{
  "n_layer": 17,
  "d_model": 512,
  "n_experts": 32,
  "experts_per_token": 4,
  "d_expert": 112,
  "d_shared_expert": 384,
  "activation": "squared_relu",
  "moe_layers": [0, 1, 2, 3, 4, 5, 6, 7, 8, 9, 10, 11, 12, 13, 14, 15, 16],
  "router_score": "sigmoid",
  "normalize_top_k": false,
  "routed_scale": 0.5,
  "balance_loss": 0.000842,
  "balance_bias": true,
  "shared_expert_gate": true,
  "init_std_router": 0.0182,
  "lr_router": 0.000818,
  "vocab_size": 8192,
  "norm": "rmsnorm",
  "norm_eps": 1e-05,
  "tie_embeddings": true,
  "optimizer": "adam_variant",
  "lr": 0.000596,
  "beta1": 0.9,
  "beta2": 0.99,
  "batch_tokens": 131072,
  "seq_len": 1024,
  "train_tokens": 692100000,
  "steps": 5281,
  "dataset": "wikipedia_en"
}
Below are experts of layer 9 (counted from 0) of a mixture-of-experts language model. Rows are named router (the router's row for the expert), up (a neuron's input weights, with its number), down (a neuron's output weights, with its number) and show model dimensions 480-511. Each number is 500 + 25 x the weight over its row's rms, rounded and kept within 0 to 999. Numbers have three digits each.
After each expert's rows: "comes before" lists some tokens at least twice as common just after its tokens as in all text; "gets" lists some tokens that make up at least twice as much of what it gets as of all text. This comes from a sample of Wikipedia text that the model never trained on. Tokens count by the router's weight.

# expert 28
router:498507477493442539566485483486499477513494456468479514472466529483479522522512500496537511515473
up0:515467447544504514520482513539504536503484509489473507505517466548534492481494488562482513516517
down0:477506498521514468525493508498497528506524530521521497470519457483521531448488480495478485508468
up1:484562502489510506524523487459514472450477511510528494522501491486532515466531507513495530506470
down1:452506538480522517497541527499512486484527467497463487482435504495522480563525517513483504496491
up2:462470489519519476499508475520532530472493487520505503467527512489521489456463500516498496489475
down2:493504470515494511521534449455487496503476499510474489466534512491491457530462514495504512527509
up3:464529502530489520504576512504494468460518454513523500482492504508490477548499520480543489495507
down3:500547510531551482477504497495480493526485483480475422521491531527509517489488527492521491539495
up4:483519497499502533487490481465503501517510522551489481460486530520465486493591491510477504524477
down4:469467555510513455461465531482561536467544438487486497504505490518502480555538501527495547552496
up5:482467522490474519476531518541497520492523470503518500504489496498503562517508502533455495544518
down5:480508514470497483513487506470500490527513523461489522520481487465520480502493500482508503508489
up6:471537509499509468495529504520506519481473515519504462484516493510492474479477478488493471499512
down6:480504523477483528500504494517451539509450475501464461452494486548502447460500460472487468529463
up7:497515478533524495510493470511555470492540498477471546438525433484472500492494499486522519509472
down7:518532455473546528474548508460521502481494456506499494519566448492465494545540517515515509471459
up8:517500478501466525478488511549510511500525488531522488512498499475459439505520521531490492494554
down8:484491498520524492511508505496502526485530514497519500477532479512505507483514499466441489478491
comes before: "\n", "|", "-", " The", "==", "The"
gets: "\n", ".", " (", "-", "9", ")."

# expert 16
router:487504512518477495454460488527508502509524480490549484520517508473507495466520499499554476518487
up0:504543498518487471512496521524494516489547513434492525467525462471487454487533492508550491488528
down0:530479511531497519492529479547510499502531438513532485498497553504549504478525498492507524527451
up1:499491492498487508502492485512519509495461492504488496506483486500493511514499503522535484514510
down1:540537488492514503499500528496508517456512543457509558508487516486482510459522513483490549516500
up2:463486470516525500498455501502444522479499479476490545481512490471500460533613487481502486495466
down2:528475473515476456491535469505541444482488556537511504486508474536465487466515549545467493497512
up3:496513504496537483531512516485480512478506505452534518501509505443536489490492505517536484466513
down3:487447547481533489516517484533518498483510514533505507530463523497516497490539490491474490476491
up4:457461485513528514537483465477454505503493507503472472479515510517478475525529499498506465533492
down4:484470494512512495487510497510520491517473535558505456520509455530457465486505507469503493501490
up5:478486479485458507512482493463491519515499485485502538504545520462515560493507437523534499514516
down5:496482453506491516500543471454484506453484474527489473542498501496442529463495479479522497525452
up6:507497511532510507511516502497502480496484528493499470498532513496509489528527521460492530506483
down6:498451524497519516504515506508533543502483517564520518530497427486472503499488496526501511475519
up7:484445455493497484464480488473522536536502513514533500501498517460513511490508490494488518490515
down7:502499509534484514523523510484473474452565504492460440523518530532504503493521521487521505494496
up8:493544469504488493511486532524528511536494471515483485481545511467455525503533494513525480542465
down8:476488503492532497506509499497492452487519526511506500528515490482457497503497472504474481484508
comes before: ")", " |", ",", "–", "),", " –"
gets: "s", "6", "7", "5", "4", "3"

# expert 5
router:500452488550504546497516505510504504497439500464511500491522534507493489486515550492536484461517
up0:509481486519541539487511488510503521516517486478476438528482523548504511480530512523483458477456
down0:515513529469579493505471537521497494514467464438527513529465467502518461468509475523466472496469
up1:477468485510464488493511508542487536518508499475523483473498484527489502519450505492517477516498
down1:490449471530492505520521506527498539519471524519531462508508488504460437515490497508503534528527
up2:520467482457521518495530513447500478502497441521534500489523462496525512445501532501428495507482
down2:504497540503551493506521524529501485549510511461449481507477523465502478446508508493503515483501
up3:476460475493490500466496473523460478494485505454497479508495514504472486456460533483462505545515
down3:465509556479515475527491487503469544512454502504497462510499537556511551526521528486508535500562
up4:510484525519517495541520499522479464481490505514522536505488492511471491505492495512469529540526
down4:535434470443496506511495494502499539490504528493536494476498495544477545513533494501522519482520
up5:502525510531517514548486494543562511496513514473474520507459465483506477458495476520471492499478
down5:493522515500520462469500468442516496508456423498514532494497464488524497529480500513520485488519
up6:516502518483540466561500497486540489481480472487472527470492486499515478485496499518498525507480
down6:493468515463534447486462536484503507468473522504515465510495516489516512533488531508518506448501
up7:473497486497504534537500456463546484495506533490482514526527520490508499489507504550510502485464
down7:468502498467505482520503516491508522488479487532477514529521504480466495481478448504467483509481
up8:530516493529489469516486507480470465509517484434486483507505526515534482473501527492534499535476
down8:461527507508506451470500500486477520486471456497490500508497524507483537504531523509502461499475
comes before: " the", " a", " to", " by", " in", " that"
gets: " and", " of", "ed", "ing", " with", ","

# expert 17
router:486496507472460556494510496534543483514495492490499524487515511478496530530485542499505513457535
up0:502519520492448493473524468515514464519515480511537528492519488503489502491519500523490466481533
down0:479465543530516453523510490456480556486469493477465457491490503436529506519461455496503497508481
up1:480473458500516521508494462497547476507502523483490472463498490456492539506515491485493514519499
down1:494508494492514506504501524476486507492504501509497467477484508503502486498484516514493503464503
up2:486493514502475521501474496485512459486472503489441544485547510480487499522479527516525520549530
down2:506530537480486528509463522527543453518496529493513535491503483537513507466494519491518521469477
up3:497418493496492500490530525531468494533473507488521519545465479482436514507559500475518469496484
down3:522524506526472504496437502472529498472503490445506541459503489499545470497470463498517507484441
up4:501513483519504511513538497556499504491541512504520492519499462497495463533521500469488560519482
down4:519498474540536481517509523473507514481524551510468491509393490515485488508496477460534489476519
up5:490514515475474533539491483537521492479497541529505490506484481481453478459482473481510467491497
down5:489482492511499466502501530489474476500521525473480472530527509522532498532496486506474502498451
up6:489445514462491466509515492503458532518471490521489499515499526499546510498511484509522513507524
down6:478515536438489503481527518452545496477478505497475539465488466533502508462574492483462519456515
up7:508518501497462463480500502523545535485494508535503518473488442495504548478484507537522496487502
down7:495510510490517470488506549468472526495496607509508507509528482495518501476498486510459482511468
up8:500486504537549468561505440529516561496488539487490526542485488451469510511487479499498484470494
down8:504489576496523498511499492478481492483501535507467506474504488493519543461534484482467535482510
comes before: "1", "2", "3", "born", " American", "·"
gets: " ", ":", " the", " as", " –", " was"

# expert 9
router:417508511521488515469508485461482531518502470508479458494512471503478512510492502499530514508507
up0:492495532501496545483494502475477560474498549516539503499503507486508517502543503483479490531523
down0:478480458465487515521536440489431495480491499511487512450489512511494518471502501540494463470498
up1:486522469512477531475494511458468489479493505442517499475473504531486508482508503480501487542494
down1:472530487476486504438479501491537500503489514475478471518513489476468477503483485474523513510486
up2:474474487505539491533521438500491471472490484513480457457503479462507478451490498492491499494494
down2:510495471566518485486507470502490514540527518486518507497487501483507507493480519500486541483510
up3:499489497494416527500520491474495501544513520472522491489539523518490464503498510510544477502495
down3:512460519525482523475490498485531430518512500503496508493510496485511529509534476520500531494490
up4:506550509514498504532576535521465469517527475480569449490524449468444453474509472508451478509503
down4:497516473467477521490516495504573509541520500496499474472502487541475509508544519568491517427523
up5:485499527477494504511480452510535486465480490418549536510492500491465501464508518516488495484456
down5:485523538528488483516472482550485493510498502466522503466514482450499505431468491490513490495516
up6:459512506507496503467497524483475469524534487527526515499537494437528527528475511464458491528501
down6:515484537502480497501501531505510492538478486517495495493550521512491424514476494519478496445475
up7:482532509526483500506491462474528480549503479509487518459479491478530522499526506507507578485500
down7:514477513493534453474512563478446500494523498503506528507507485505478483505449513515515514488469
up8:463466474513474488492480484487479510485501489475504494483509518460472464484484453503500539473495
down8:544508500529471533478483504491531492487502492502526515462491548436515499491447511477478489501544
comes before: "1", "2", "3", "4", " +", " •"
gets: " ", " the", " |", " a", " (", ":"

# expert 30
router:478483516517486489474456450510540535518491505496496477487531446520472485479473483479505499523488
up0:483523484520509532494520493553467486511463473524462492480505484549511484481483481496483503495523
down0:493477509497513505517542513518452502565498511465506513529502519524489547527496504501524469503496
up1:498493516533479475492511486460520474500548512484518534462509482533507432526517452510463512471503
down1:527478488498529533521482467495487541516483549481483484501538480571483503524498498485499481536497
up2:476531557483522499528509490527516514515460496510482460463498559500506551487566464486522533460487
down2:477506465470521498545518515499483477511531501460502480508521518450524481508509498487493479470497
up3:496515456504469515431464536546486497505521470510485493518511485511500482490498500519523508515553
down3:493483487492534477525511518475495514465469451498559480511433551546547509466492518513507515520517
up4:499464503471539494496501508497492457456508463491503540448478509477522507531507454527490530536498
down4:501564438480517480499505482494482472502540490521486466494466498535501499506569483437508508480504
up5:463510523479455466510520448486527505478516526482483456443505521521480479517481512494504491510503
down5:480475522525484538509486474487503457467458513506437520489515515508492528504489498495483481453511
up6:510450520518498498512516447506522513511474481473494523474505505429443498493527499518537455532493
down6:530521489484507488508505482496473553496501562453497500507476497540500473499524478471499549516476
up7:471484540488511500502506493495470471516530494531447496488504490494519530516543511503518522508507
down7:481480495529521498557493466480479432530494539483484506534503510504505489496528501468485540503528
up8:455470509483507547524506474465504477502511464499483551524516510525435502521507533460483523481509
down8:549514500472490519501485417489518530522508495489525486486551514514534515512538479478521503506498
comes before: "0", "–", "9", "8", "5", ";"
gets: "2", "1", "3", "0", "4", " W"

# expert 10
router:487483460519468527535520507528549519489482480468474497474539534546485519510460496501490494485498
up0:491454480481517535529504473513505535497536505523554477472486520556525518498496488452537491488518
down0:481499527473510542505474469519510492482480602472527500477449502507489465548517501490496512545459
up1:511470458521467476476515493471501515493514500524485502467525525535515509479525507521487485515507
down1:529479488492517508485505475489478511477482501481527500488494545503494529509506526454531489507495
up2:508497497527498477519481530523527504542502528474520484533493485503461512493483506551522518498506
down2:475485527514522478489487488502461528461497499524461486493496530505486537521509528522536561473532
up3:504500481534435481529468493525461482513541522512523503496495506494471540528443550512484483490539
down3:488516462554542535471486515521512499519496487492517467508537552489528500516482512478488536524500
up4:461519477499497484488544495514502482516522501515476528494507511509502558503510473501521451549517
down4:550486476498503503501501492486503499439488485505472508543517499540525468516492509502501497498480
up5:499509452498482507492480503470513455505498518460490513519511489490489531467539467517495496477561
down5:517453546493498474478549466518529469472477533504481518560468525486507533502507524468502491472500
up6:454511544449500515516451501485526510511501508492495479513480528476491462481496469449500517475510
down6:513503507463483488539463480546470511493529492506500471547444546510479481516528498493460500507499
up7:464500501472512504517526476488520492485480474484490504499459480508467495502507512491525473504471
down7:532492532518517534494543469532471500528514524486516493519484492478529555515496500511477536503485
up8:507487480501485473479511487539505511517544482477490476466613516521482526495498505442486542507529
down8:490469532467483515521509495504460475529466496513529494475494532483496466509525495460520553489480
comes before: "9", " of", "0", " to", "8", " in"
gets: "1", "=", "9", "==", " under", " $"

# expert 19
router:461493471503539490527468503485537504501513494506457488480516474470511471436505484482494497451498
up0:468487506453502495490505530517515512524516474507506488467496489497477506485526480511473497490491
down0:480523499530485473476535529477476503495574479495502487483490493497523513480522489524496451498499
up1:507530523499501500513516536525515508502539492479500488461520483504540537550524505513493550516506
down1:537517515480468498492503498481478506488457442472499499520505490514520465540502518468502485545536
up2:498527501502520470555476540507504512507507531500496506556486460523506500493471523508468507498489
down2:489449545477507473517484493451472489507517485525462504512505511515520518512489493501476462473482
up3:529509472465503461486480467509499540497483509450467498470525468503424502492501487487502449496452
down3:515517550461530519513494504495473474500482514539511500511463506454527534551533484497496557508508
up4:476479514494481509495505503562478488514505508490494482465530480525452463480516455460491468485516
down4:504470503487507592519490485513473465526443456526531477475502487505511519485470470501478487471519
up5:490486519519498521494488515485460537473521495519486469547490518481518488468483496502515472517517
down5:490500474533533479470513544490445518450482540468511475479536471506545472476527497481551507503519
up6:499513487558515515495482502508501454543535483489514478529514511512485503478477528491502517497488
down6:485466464515477514504514502532526520504449550513481489465523531502473490495471454480476507517520
up7:487496509526487532495525526475520489532511489503468498503509542495522441406484497503507552447504
down7:580458542504492508502492474514550527471457527535503487522508529483472465498497510547536511519527
up8:493481509492516512503494538492448534495469485514496503464501505520518445496497516497493502510421
down8:503482510458456519494499518524510484474472456506551467542488486463479451489520523504468469536510
comes before: "\n", "-", "|", "The", "==", "==="
gets: "\n", "==", "===", " ==", " =", " ==="

# expert 7
router:431492449518469498552527496511484496521481494497498461475507520507533484503478489464469516502463
up0:507494442498515510461544418483510511541493491528508517500488494487500519514507513520483493494512
down0:525513514476475508469556505517476517492456522489513482498518514478485530496532523487485523512501
up1:468502516494500530501518526479509500471493489483448478462520511491461537477525456481502530526511
down1:502531493559466510498515477496516495511490552546479509473513465507500510523484505460504489461464
up2:482506546500502516458490495540532526513512496521538472467504494473526523509507557528465442483502
down2:502538530556493497489466476537518479532487530489494517512476496504531498530492479488473509499503
up3:510499494444539554493499481512514504465515468471502491489520515534530490482524513468455475467545
down3:540526507533540531523494493528522504534473467501464476478512504535469455467506513532476501469521
up4:456488470493546510484501477484502507553491496482499531496491491530521477474490530541522475492454
down4:499484483494490508529483538503515524531487515458544502532512476518489501480557469541489535465538
up5:454487480460511502500500527529557518512511519512505490492486513528486526476565484455495486508507
down5:469488495523489479491464496483527530471506541483488555527485469548529519515475490481525497509500
up6:524495522467470498477459514497507564479513528473504484526509512499533511490522508487551555512460
down6:522495523494505525508485442498472478484504541552525509516463484486494505472483519464514479511485
up7:500507561514466473508536521491528512499492536491554486494512512503495488501506495476506523489531
down7:490502544545455478474477521492506456485523535471485520499528496454494474446504505508492473533546
up8:498468498519481502469513509494481533452521519480517454522493503494458484507498500514509488545522
down8:457507513482528507498496490530499517509516542497510503497484467502480557513511493489520515494495
comes before: "\n", "0", " The", " In", "%", " It"
gets: ".", ",", "0", "5", "3", " and"

# expert 1
router:500483473505416491526440471485519514507515452471533489487543462467502485541469453510512523475525
up0:489472450506452527498490501497498455497497466470491496496515530537533479478510542511531501460529
down0:460531533518472505458466511467468503480498557497503472530506430503490474433515497480519498479498
up1:493448502539463540491510494489464462468468519454515509447454515472500453520455499506491481511571
down1:531490500502518497461518510493511475485523492506458502477481496506510511520537517508520516517512
up2:490546517483487530570494546445510520514482526540489538470494491457532504495507509483507485509493
down2:509553497490566473497495493455526499477456479511480510513513481466513542451516521484513530503491
up3:441483484522507494519471494431521470481519518516518517509520477485520488519486496495503503511490
down3:473501518502505480495530530488477454510538486481482486526503485548507434468527547495514533513499
up4:484524515483470484529493523501503523540496494534519548466477489497533519491508460497485508473497
down4:527500507509523457521539523523514468494507528532530477465486490460497480554527537497506521501516
up5:490503527459470472520508517562510532500510483495484475482519529503479547500507515494475529499490
down5:499512520538517471516517525525466495520555498458513488560526527499465510541483487508495505518489
up6:481499482490506511511482493486510492485542492465541493532444479472458518534481494459506498454472
down6:542488494486496497515537552512465513489485447533478514508513491466486532489532509525530513465526
up7:472484512532462543497491519551481485500499500499510488531513495488492505500498536491516455498520
down7:514526485509474500487499513487495508483514533484494474505478491471502499483533503482481497520477
up8:429483554514485460497528502477454473487503548490494478539477475481455511491474494504537500504554
down8:498510482517471520484497489511518487458483504515520506516499492524515492431477485467485498457495
comes before: "-", "\n", "|", "=", "==", "The"
gets: "\n", " (", " =", "==", "\"", "==="

# expert 31
router:430472509482491515483553461508491490465551491452530521503525473544483497482470522483462486513462
up0:506480494482462510521480470508507492470490461514546483471494442527490468510492522509467505505537
down0:499516490482532517477453494506501516477467489477478444495511501533485530518488531518479508556518
up1:507512520532517531484523449480485471474500511454519492489459506463538465527486473516498506508557
down1:504517524503486542492531516487486492508503536460478477510528446543456539467501458513522460475495
up2:524454502474486460486495511521507474483492498509500470506521497522479488484483471489481479479463
down2:509505504520520519485507480475500523514464483507498511499488499549467525472535502533511480469523
up3:528525494472494459498513525476483519545492523477538516510486478508518492480485524524503545509489
down3:494479496479539498509505506480512534505511506534519492506513511516553497523499518494492480506517
up4:491522501483524506485501494465500500533483510499552513475504517519519481498494508497509509441501
down4:505497497518468504510527461511477514529524501459517458511516506517532504506520478492496523490483
up5:441464492528489481480496467478488485500480471476493489523496521506488507498501492520475460502488
down5:530505489486461493489530496495526481518443488501497512482500529480526477494477474493499473481532
up6:481469505481470490512525479531563498492481484436474523522454502518454510480484561508468456478503
down6:497463479464510532542484546490503495481468465521501463522480511526508548465532505456457485497461
up7:488513496512488534512494477461497510530480522476491487478497480521501500528513481495450477484485
down7:486508531542469517499516493514535516516499517470525502506468471517511494480508467530491496481529
up8:525475498472505517475504491524535499464501491483529465487527453506504488473464510519511457533517
down8:515531519478502495444511536478453519505480518504522466514463543488499544487491508492501526497505
comes before: ",", " (", " and", "'", ";", "\""
gets: "s", "er", "i", "e", "o", "y"

# expert 21
router:506480509554471491493491475525485480525504492504517490518477470490493512482521459459474488459529
up0:465522526501518527493515480478539496467480525475513456504537451488505487510497532494495592496499
down0:533483529479474477491509506519487482493512535516515496489513457523491489528465498476505497497500
up1:504481494495498500495487489532459521505501490532533518524492487501454514475520470487545503494473
down1:490495481498498510514514478497484525502496518549499506477493516533516476475439475526477513489464
up2:538481468525468477540506486559510526524497467496456539483505478499534461499477519440508532529488
down2:533524473432486505496466525513497469514518460522507538485548554478491490499539515503489474520496
up3:477535484516499497472523508493499501490463525454515472484519500493502508535496526493519491460505
down3:515507485476500512513503550441486471489485518511478476473524503488470510535548487483514555486515
up4:519449493497509436482513504448481482490463482541515524461488490530496490490522529467529482489509
down4:548525527469464495507511531524525492511518499483482521493489514484491519530494490444526525481507
up5:482457549519511470536578489507481510498492489486463519490479474507483470548442510483474519478500
down5:484540546526522469536600453489480538456475541504477513489514491489486520467502505522519540505508
up6:519500506501513512560491506513527546491473499532552539532517560497468541503507478494497514457521
down6:500540499511488489477507518535478530498512511522514481510431520486478459535484503502469513536526
up7:505506495531452495501467460508535511478488464462487523491505507540489526490459488455516482520452
down7:501554510498518527504499521464515518501517540484476519495541518483510511499506541521526503526453
up8:494511495456511511496493518491555462525566500476503515496503498484473505538517473480495497503481
down8:489486501499486524528507495512556521502489521496478513493484494496557500480535457492515519478539
comes before: " ", " |", " \"", " Siege", " Born", " A"
gets: " |", "-", "|", ":", "=", " –"

# expert 25
router:438483478498512494527531497521485478499484478445552509516476459482490499511489490489520493500507
up0:501456506478531485449479500437471516453499486527517502492503464533482506503496514478515518496490
down0:522519527484510487544476454527499515438560500521512546460489515510480504462526485474522501514533
up1:485490526478514461533488495475529528472490553494482527485501524518502518512474474472539485465525
down1:485515440473495530500503511510485518517477479517436518504468521505515493483472494497493534462507
up2:487473504515450513507423488471523483450514515529467508464495492490547527559543481545479544434459
down2:513552467533546506531525492489523519478528494507500417458506499510467512513512469461548452564526
up3:448530488507500507474531527539545479497475489482473468528512510445509472519500475552469497483478
down3:493490505505538473501503478439470487488481460512482484476497504495474498545503497479486528482445
up4:509494488557483498468487523481536474526493498527502519460505537457501451524522514480450499467509
down4:502521468505519525505487493545496476468531481534532476511506443500477495496510501511522509498504
up5:468484521476469512489518491491528521475524448494500526512489492434465442516488463509505540526506
down5:501502510501488506511492477520475475443484492521557488514528520488485520518488536498470480517504
up6:438501534489499487502512442517463533495469505521506482457487486492516500488463495463470452537533
down6:563475506488483476461486475502516479514482510473490515496510472514535523480511525519500479505508
up7:513506524529502489506493496489472469537468471502516499445481507509503493494507514458523502507510
down7:500462498512524502478500512502531516476497519469517436478502507512476476482540469490475519512515
up8:470533495471514494505501499488542516493465505502492483498528549521451488525470540486499548523522
down8:485517530545509479502485486548480523517505524503497506513491505463491528491543488520493509511459
comes before: " ", ",", "i", "ta", " –", "z"
gets: "2", "e", "le", "i", "ne", "re"

# expert 6
router:462537496499490540510479486510559518545505448490508478469535544528517497483534484517536515505445
up0:472463532453432499516513520522493481518509488498539507501519492541476551510487503537491491473470
down0:520549443504464496514538495515473473480503478484479531481558477481477496542474520509546534498549
up1:478514514475446484500483505524525495513496460504514504510513488493491506499552496504492493511479
down1:506513527522540536540490509531524465502514526501500524488450534514479491507501525504493524507478
up2:506477511522526489500515524550485487498526532548521506487488500487517495550507498491513496531502
down2:531494451527574518501527519507479467489551491504485493491507502515474480507466504481502509504493
up3:485470496523504520511439462505532504531528439505502498517488502501490455486491504461522525458510
down3:483467448465523526469484500529456533508489481463498500515564473471465462512543518512498512509516
up4:518459497521473459513479442462477530500475504504499501492470531502511499488510488499558527479506
down4:486500546486518504489525470484503497534507487457503500511484525507455480479526517512500526520452
up5:527510507494510464465500495487532519486556499477524495539505521502567538500549502516531521513492
down5:531451502479492538528473542504518488508478477478517492442504557522490504553496536536517499519473
up6:493481453510501470529526498486458508480524495503528500482533471488490473493475533480539490476508
down6:481487524521510520517490452478522505482494511497485497510497497521507470478526468499509513502492
up7:511474520481483476510465504546550503470470496498518465489479488484505520524536499517503492495470
down7:465500532546522507495539517517484499478490506481501505479528507491525459522419475483504508501437
up8:520470512496516499469487475486515526503520507453481505483517492499501513501514471501579536471492
down8:504500485501539477521498486543497499503509514478489507480536506469495485478438488517515461496491
comes before: "1", "2", "3", "4", "5", "6"
gets: " ", " (", "-", "–", ".", " of"

# expert 18
router:466491505509500488520529492488544516517467529465510476499476529480479513520491459495488467531481
up0:475515475486462521506504542505499505538511482507506519505495525464483464511524459467513485538513
down0:500523513531456565465494508549547471501497484524504484522449497459536476496555482506467481502505
up1:484494492496477445510511545452513459481494501468496515512463498499483537530495531499522520496493
down1:516570470482501515513520485489487483496470488504491478533520472535454501465531492515490490493500
up2:488513465520449478498509534537527498480502525463517493543543519531490534483438504486470548464504
down2:492559463436498488513511532542472486479489498484471516512515512509516486495522466510476517508550
up3:468507514487481512522537513499506461555530485543475500520462516472549557495510497501502487501550
down3:502512530490506510539548441534555460497503530478480512489532455543485507462459480482491465491477
up4:510513484541500511500514499471526510446466487493533484546561514526514495501505502539501497499547
down4:534469545509487502465553521487453466508467517459502478467460500483458507489497493508492512472490
up5:437525518544459505483466469516504526483531489478532458479536504515537530529497445523473493487530
down5:519497520457483504525455488475483536516507490512501527472501503464497525500516508491475504502466
up6:482546461482477468493480466484485515518488549456521532482482414503502472496526471495538507466486
down6:521496489510497505508528539500525484474540541509525514489571480500481504450480495517530554563487
up7:468522495499501501482530500530465501484522493523519501481516488486504509508517490488584519453514
down7:466479494501513480477480502485473485516484505433526517504557546495500535449511520486513529514473
up8:496488471497496558504535475465483440517533494483511510510503498481461515484517513473525574503475
down8:485512480477521497491512536502478467470520512473519476485506504487513475512490467532502528523470
comes before: "0", "9", " the", "6", "5", "7"
gets: " in", "0", "1", "2", "9", "3"

# expert 13
router:464489481510489514494562485513489502487491509512513502488527502457490483496515495523515480456504
up0:535520469490513524523485435539512488456495492521469474497497528503503532519518516507493497508531
down0:528536541461515483513501477493551522483523533490525465512537466544476518458495452474489485488504
up1:489502461546501479477508488463504507458495512514465475476564523508499476481488497513496500516496
down1:495482513507523507494498502545486482499462529516496530503536501496529544497508504518494512493469
up2:532503513464485504479526494497498533497517488493504515499491496485502530483503473528491533515486
down2:476519521533513459484504520517455519433517514492535515496511503428538516494504473527542524523516
up3:491526425481489473518501462501479502529505450516438504444501518503482465501493471496521489479515
down3:512498477480518496517477517504500474493469493532513512520481479511525560494492502521543512490507
up4:503540437523485560535501473471502507513500536481471543523487510514469478548474491547502463513501
down4:493530506482482515501488524482488527486528563543502486501506527534512477492501505525522486481493
up5:497504438527503533531554515490502500478521481501509529464500489523504491507506479497437541466491
down5:519501540471504448477492490479513467524444493507490505490491496506462524512524487508501441502496
up6:470463478450468503491519511483525484489474475485510514497485523473512527495482484483488494475529
down6:490530481498505501513522525541471518518437480523521518521529459503503533516534502512449479520500
up7:508467513497503510487488479538524491474445496508511535487509519541508498468521486520487480489494
down7:519510506509530500495475462485545477501526528522502477552543484453515483487496494496517503472530
up8:491519489551473525478483519518518502521484463502506482505559492501476565530495502463515452480496
down8:471489541500505503466489511487559458496487509510460509472515510504498457459509466488543466511480
comes before: " the", "s", " a", " to", " his", " her"
gets: " a", "'", " of", " to", " for", " his"